Weights of a small mixture-of-experts language model, trained from scratch on English Wikipedia: vocabulary 16384, 60.9M parameters.
Below are experts of layer 5 (counted from 0) of a mixture-of-experts language model. Rows are named router (the router's row for the expert) and show model dimensions 0-223. Each number is 128 + 32 x the weight over its row's rms, rounded and kept within 0 to 255. Numbers have three digits each.
Before each expert's rows: a language model's description of what the expert responds to; "gets" lists some tokens that make up at least twice as much of what it gets as of all text. This comes from a sample of Wikipedia text that the model never trained on. Tokens count by the router's weight.

# expert 32
Description: Common prepositions. Prepositions in running prose such as in, of, to, on, during, among, linking nouns or verbs to phrases.
gets: " in", " of", " to", " on", " at", " for"
router:179099118108104151063097127122115120182192084119168172154141122114159116093153236131097185137098083089124137122163118142144093126123187143105132136126145113097103097076136124161148160151164132072141196207148111189052170117122094161136102119122132077161119115121099115131101117174218129137122121095082133127102136131139135135118142109099078113158157168157113115129127118077137114161156113118128168114125134153165122156113142109134099121134126152108133138063144135162168144183156135104076094175127146153087119118127126168084164124117141167115191131140126087070147138145135130145143128129081084108091054134147107175186109076105109159074099129124088169150236082131185157054159

# expert 21
Description: Coordinating conjunctions. Mainly and, plus commas, or, &, than and including that join items in lists and coordinated phrases.
gets: " and", ",", " or", ";", " &", " to"
router:081075178191122127175086123151176092151172134169173068128091093125125141150117133162136146121068105125134150100204175081112151138128085168118151110118088132167108155137146167159169132154117152137125171155174094126191194062154126140090112133123137081136138108178079083155190126103176111122094116096149216160166161154115110092092101117131094199160163155131074190151096077122177151147179087134146130131118130092152100141123154140173188106130123190125172115139120098186085102120144102144061165163163116148081161164095178112131136112133156109087138064112158083139167133155172117136130114122052163125124141124112121114098120113150139163173161164156151151140126140129164100137176

# expert 43
Description: Mid-word English pieces. Middle pieces and prefixes of English compound words after a/the, such as motor-cycle, hydro-fluoric, mini-b-ud-get, Pro Bowl, rh-inoceros.
gets: "or", "er", "el", "ag", " high", "ar"
router:088073160075096162110066098153184084088173170132125097129068122150135092114139130109087205107102161185122147092082169126116151182137070211126085090124160115146099095120183123118089147131108116074071155087129152128131151105185076129182120116144139144118192101143078124099137119101130129146085134094133160123113134149112135115140145162156128114118126127138085129135060073146135113117114097126090132083182154133128078167124124152076104060087099093091171182147155090197162155108154065149130133149100166086163151140181170118096083119159141070115099132119121123146143107140105175146121127104161107121146134171118190075132107150159103119147105139063072104108136123089132196063125

# expert 39
Description: Table cell separators. Pipe separators and row-end markers in wiki tables, markdown divider rows, and colons or dashes between fields, as in Title | Album details.
gets: " |", " |\n", ":", " –", " -", " :"
router:101177147151100117120171143101109133170118154124146145099189182157134108143140089111150160187143100115092155156155127159155090140085092142197122150133140082118155121074129156105110081121159150154117107151115111088157139132148183134103074088119200117097088085130133114126177152112128133140119108120112159064068068120146139124159178109075119113116179137116154104174151152162186092142046110117097112088127144110161117084113098161172160152094107058119131152166117090090119184095153201123161136135130065078047125133125114148142062098112142162107062155105128124133135138089141145129082134123166066125093203093082062125167127071189112143112146146125178182110115088150118144165113

# expert 47
Description: Initial capitals in tables. Single capital letters beginning abbreviations and names in results tables, such as track codes MCH, MAR, and football positions MF, GK, FW.
gets: " |\n", " G", " M", " D", " T", " B"
router:151135118138107083172199068130113133152174108141158161127184109137160141104063069139128107079128139124106095097099116126124196100099159083145148121146140137166134146162160095110164155101130078119090181139144095082103039150167162118164115102128170161100129161101183167106158139210145136134113121147095125212087107136153075158125118160102129051062136139198101150117104119153227111138127157094147149186137187186109119115103116143157135122131121122139145163145120122142164140194143109143177210161171125164128161134120113082086135141098140108115094068192128084157118107083153109126107157122123156186121131093138086126154087162076128180129129137134135155125100120117090148172134

# expert 26
Description: Word-initial fragments. Short opening pieces of words split into several tokens, e.g. pl in plague, sp, cl, ch, and the == opening headings.
gets: "==", " d", " l", " b", " L", " c"
router:138103167106106084168160144114132138141076157125104114132082105137133153155139155096129128160145136128105107115154105153174118146094166115144112130089130128169157074172135124064177157153183092106091125175130170109067172177126109159148113125032105128147173146119120156037118103092155102137136156168078123185122079143209147142145179158189131088223136138139124090117055143127176127122177142098086131107172167130130170130131133152091101113118123109147091142169086089110141132049151131175070102115140127117091106152138103084125113165125159160129086144125143148155148097109127164140158082096196112161179092070111095077121071152159167143160168085120103101144141078177131082114106

# expert 7
Description: Nationality adjectives. Nationality and demonym adjectives, plus a/the/an, in biography lead sentences after is/was, such as American, British, Finnish politician.
gets: " a", "'s", " the", " American", " an", " his"
router:125140148110139140118111110108107125138074099144118094111097125120072076070150079144122047098129143108089115106165083107116085088077136153130091146119135141128123110101134104138146154117138167121149138069122061180176159138126138114162087133148099143128111074121115136111145135173106123113165144199188089173115094171129068186095066203147097063112135104136132144127115158177131133148175099114143116133079041089152149090137156093117158102104097197185192133122121187137166188174158116114115081106143139137136138143136194157156142108163150149151141073095125081178116068114094109194131115161117120111147143161142139156043117136164130083184139116140146081165066159122101109122162

# expert 8
Description: Past-tense event verbs. Past-tense verbs and participles in biographies and histories, often after he or was, such as made, won, released, scored.
gets: "ed", " as", "ing", " made", " used", " won"
router:127185116118133141068139157151087132103204167174117163125102180156183094114092211099141184131127123080135120075145108162130106085120171157136163133101097107061081098116157156172176145133125156161143131158123205201129100130161161103125118119137095078146147041134132118154100125184178171116147147123118184136155127172094144128148150131118121146146151126171190104077127131159076140117114138161125056057113132129169147112118116101102135139192146161153079113157104162100177107186126099154116134180105117141076124164072128143088180146094160097154167137092101100139083110144124124147150101119114097098114138138096137040117135167080170158093157103113158148132066120129083083141118

# expert 33
Description: Linking prepositions, credits. Prepositions of, by, with and from linking people to works and roles, plus closing brackets after names, such as novel by, member of.
gets: " of", ",", " by", ")", "),", " with"
router:124132073162106168079081129135070116166215161103205079185124118114184086136172106154116070138143122104134148110175117093117119169124125157176149119154096143129120160075113120154129156134159151081138159168117091130144132141128134111135109128098095055098122045094125093098101111103187153110111163145148151145121148151164106150110069145143086154093134064117165085136168129086153115170095097088160123183108146133160203095101135084118122126128118108109161129094128161114154106136151094122137139105098087138066089077172168210160121192128119071093117081172127093129123114133158104171164097117056122115104163159158148134102146101125128095177137175106111181105115188107095082102179

# expert 42
Description: Possessives and modifiers. Possessive words and adjectives or suffixes inside noun phrases, e.g. his, their, its, 's, own, large, million, -rical.
gets: " his", "'s", " their", " its", " her", " the"
router:145119173108077169135145161153158107103121093145136082092135118136101098096149103106127104106152121158124116120112091115181080050080081101163095163118144095108116065090147120097148097089125172113117169065115104165121115157110120102126125144161114136130126101145117106139148134135083073139119149195187180167124174118087089139115106107143178136159142139141143118134128122191100127079176112160174133021130095100084140143094103111137161099189129179133156176107128167170121120121070073142054149115220163181065171155106120154098100085107152164177147144159095132143156126050110127122178124190137133149156130118152141122124136175117156144176169130166170142123192072127106166103158

# expert 35
Description: Slavic/Asian name onsets. Initial capital pieces of Slavic, Indian or Arabic names and places, such as Kh-arkiv, Kr-agujevac, Kh-oury, K-ryvyi Rih.
gets: " K", " T", " N", " B", " S", " H"
router:171103084168121097115168149040054184102144174127082141100098195115135112138115081177133123115103096119122118168147130150129174169133179125103092129168175114134117117152145094103113144121146049165128176130118095093101140097102094123116163086104125184111050168164142184147108123105106110128163212168118049104139084118157111154122121153091131106167114101158090150132154099154182186125150113121098170191160143184130125128140106153096149135088164163106132135154126165135186108096174139122145184129113162122173115140115162185199173117123137183110125156153168126116133067089133110141140138080144112182148165118139193127125145138140152118155157158165130154121106156068122167117040

# expert 2
Description: Year century digits. First three digits of four-digit years like 194, 199 or 201 in dates and ranges, e.g. 1948, 2019–20, November 1997.
gets: "201", "200", "202", "199", "198", "–"
router:151143113140156112145135125111098170113054143112099131157088139144170183109117115121112118064144133071115178140096152132076173202122161110112169112092131171164138149156137132133159110125106100159088167199147124102025114117157208117115143118134096143076105198121173144063123130160091096161114147170137082097209153127091118115109132150097191074073135092085166148102090150154181117134081135119121111114163139135113076082155191139129165129126182138176124089068167156099142114161113126102117164131141108138181097066077149101064165128081126154167119097165143133098106136144156137096059153137132123150180087105138138130130140174158108110089157121149094143133187123094099098107124

# expert 1
Description: Name-internal syllables. Middle and end pieces of personal names split into fragments, often non-English, in lists and tables, such as Sadd-am, Mel-issa, Sel-ja.
gets: "ar", "an", "ad", "al", "k", "in"
router:124102137130173164136056147153127117149122186112124149133133109096138120080064128146124178146070091075100078121092147167105155153120143128099133148201177126107098106086115104118122076091120108119138111093101086080149152173128122127115171071193136205127083165093129142110111115158113133142107110090132052140134093108097121125077129081153133191127102148133177149102091124155136169204110175116109127150141120161190129103126162154106197117087170068121107081183107104113186157158141108117137118148146177129160108145154172158136125114074089092089129103054185075113106149096159141148093136117124111125180159173110176158119153131152204104119099126152113154090095148067162201136143

# expert 3
Description: Mid-name word pieces. Inner pieces of proper names and titles, often after a capital start, such as Pass-y, Cass-i-opeia, Re-ic-hers; also According/according.
gets: "y", " C", "ic", "i", "C", "o"
router:113131147128153154119116107080154137149073140109148196092149161183130166047159145108142110128126145158146098126099117199200110141152113071116115102161158144110113116112144084103081150084149151125138087092132151091182122081144113130141148124112129110115151108065092097110144072080157164086126152207141094155117162129112137110169105140103078178141127150171065154152158161093116136153161090133095071149148124112096048065153143165134136157123154188133202118112168157127153134175148132086082130141118135106105094151159161128155169104149129116075143160084132109139203047101121097155099064160062137160151118122084103116137038173147133143071120147139095150133092078147134159133112

# expert 28
Description: Definite article. The articles the and The, and similar determiners such as an, all, both, its, at phrase and sentence starts.
gets: " the", " The", "The", " an", " United", " All"
router:071080170107114120159128133101120174121128062159149109135167165123172093097128142105143119143136101130151144077090153081137102120087146085107068115114152144138113115122138071149092136078109169141148145056122091219179189130124066138114091124200075147087091128164098142166140127155109120140151189151141107165135161162093148139148143142141094167128180176067106118171108133173117100071158084058126131140170104094125132088141140150197112113076131106121108090108142152152158152139173077108202084082147191147083156162095146172118159193147092121185109122115128103143130187117107190139151127135164158147147104103105148101162139080112131134136099102075109092122111161163081171118101

# expert 16
Description: Title-internal function words. Prepositions, verbs and function words inside song, album and episode titles, such as With Love, Love Is, More Real.
gets: " for", " with", " In", " in", " Is", " without"
router:121136083143132146084134108127087127137151086149110120090100142137130106160098127142159147144180095098096178056152122155175134182117154114109153092111138108207089146151180136136142159107067117095083160171158064129131149122195103144128129110103165134117093168148163092165174072197178153113084139124128156174108096179046098165125175101083149143171166173097187154125137126174126106123130136107146168173116093156151159084126123162133183146169189136112151083138090074133116086100133101185179114147087204080123120132198140176100173167067124146143107108148109117138124146126148102123186137106145149114114155084101064119157105158159130086101121089085122186164127124151149132162150

# expert 10
Description: Function words and verbs. Pronouns, auxiliaries, relatives and adverbs in running prose, e.g. was, that, he, which, were, already, widely.
gets: " was", " that", " he", " which", " were", " is"
router:113143095083071096127119154112193130113113119127093115158092142088133153103163196070180114053060135169171140148091144121129098114122153124069140119154124125108097147127091102147107106166115121150099128186108107193170097093187088129128162103077169116161147132114090115168143143110117162165127157096096197149137178120079136102126091132173117147143166097119097086066102119085076124116106215112139101085123101126169109233092129164079138128105150180086128073101136094121155176139136119146121086067156090122131148090079098070138151095149099159084084101144141137130066158107089113103175150092101132107090168167121081137154147099127093109114103145118173119149084157176118150116112

# expert 29
Description: Clause-ending punctuation. Periods and commas at clause or sentence ends, closing quotes and brackets, and main verbs is, was, are.
gets: ",", ".", " is", " was", "\"", ")"
router:062129128126102081118084151108153114155150118140095082145130101141137222165111112106121108113121165151156125154090139133122129140198115102138161095123066172137147158183132068107096139167106171131140149200093086130181150117143120105187093127130130119124131090140120086123108114110213160084081124113101160107177168076149098109175158152146102125129114118180166057124074067108134167157102116123137129094088107074196114128120131114165091110069110132107145084097155132116114057116128180168102153094089104164050151151097065154113173148123138155104078200144120175147111203157143154128161170147070094121109131136141120130115151136144176106150137134109101065129080086107095123099102

# expert 20
Description: Dates, particles, parentheses. Month names in dates, opening parentheses before birth dates or glosses, and verb particles like out, up, back, down.
gets: " (", " out", " \"", " up", " December", " November"
router:081148111073095130130129129158131128163190149119073169175106177130170141134129081143122092138146081142121156135117149086094130091146058057102103115100141123053143175130146116155113141105162195150107141146141124110073075107152168155145101115105136130128196174152152087122144154190084178099163141098091147073098165151131101194130145125064090153157124166136147126123126168149066172136137109112134160107074097102135042113030082125129161108116120113136105130104116108128119096195141159147124104137095075157143132088164088120124126146103113137195159145114142153159066126132126145119116118098140138039100176120047160138141094129104112090079173067104116116118130109114139123182087

# expert 14
Description: Infobox field labels. Field names and abbreviation periods in infoboxes, lists and tables, usually before a colon, e.g. Coordinates, Genus, Website, Area, Prod.
gets: ".", "=", "\"", " Born", " by", " Country"
router:087036137121130127150183082129111132123166182108127159114149094134126171066151143147087069106140210091097119154131127076096142130075157132114118130137088121131143096191157162123088132149125113092127085134152112157189094145102158116104082141146112141124104050105192162128120173147156113138088150132138151144137198099199171151100156112097137149135153128170131142106117120101180135128151094110098080105134102121102132157131124151080092143176163151121164149186157215145190111148091136170170183111129098120158153098225183139083072147164127161132085130092115099158140172114137128127134168134160117146129082113108134138076188129090061138194104146158100106120185092124136097146149

# expert 37
Description: Line breaks in infoboxes. Newlines ending fields in bulleted infobox lists and table rows, plus St and No abbreviations, e.g., after "Occupation: Actress".
gets: "\n", ")\n", " |\n", ".\n", " St", ";\n"
router:119100138170213108140116084120116123172092128135102177120122162145098125112103083092110156092141127171129165095130156095114142179110072132140098079143084129116162174121123125175153177108106119140092142149135145130109125109082149099056104087125157129144182169186182131119115069123116124102072076075097114105137111145190110112109103114233125130136173166139159164166093127164158175106104086151124212081138181096097158093073107110104133087128160115119173154079132085134128129154117103119125104143117086089109117137105149190132145037112105096154152124068144182146113177124109114111127074149125111125084161085176064130106077140156107204102139158122174148067129130139162133144148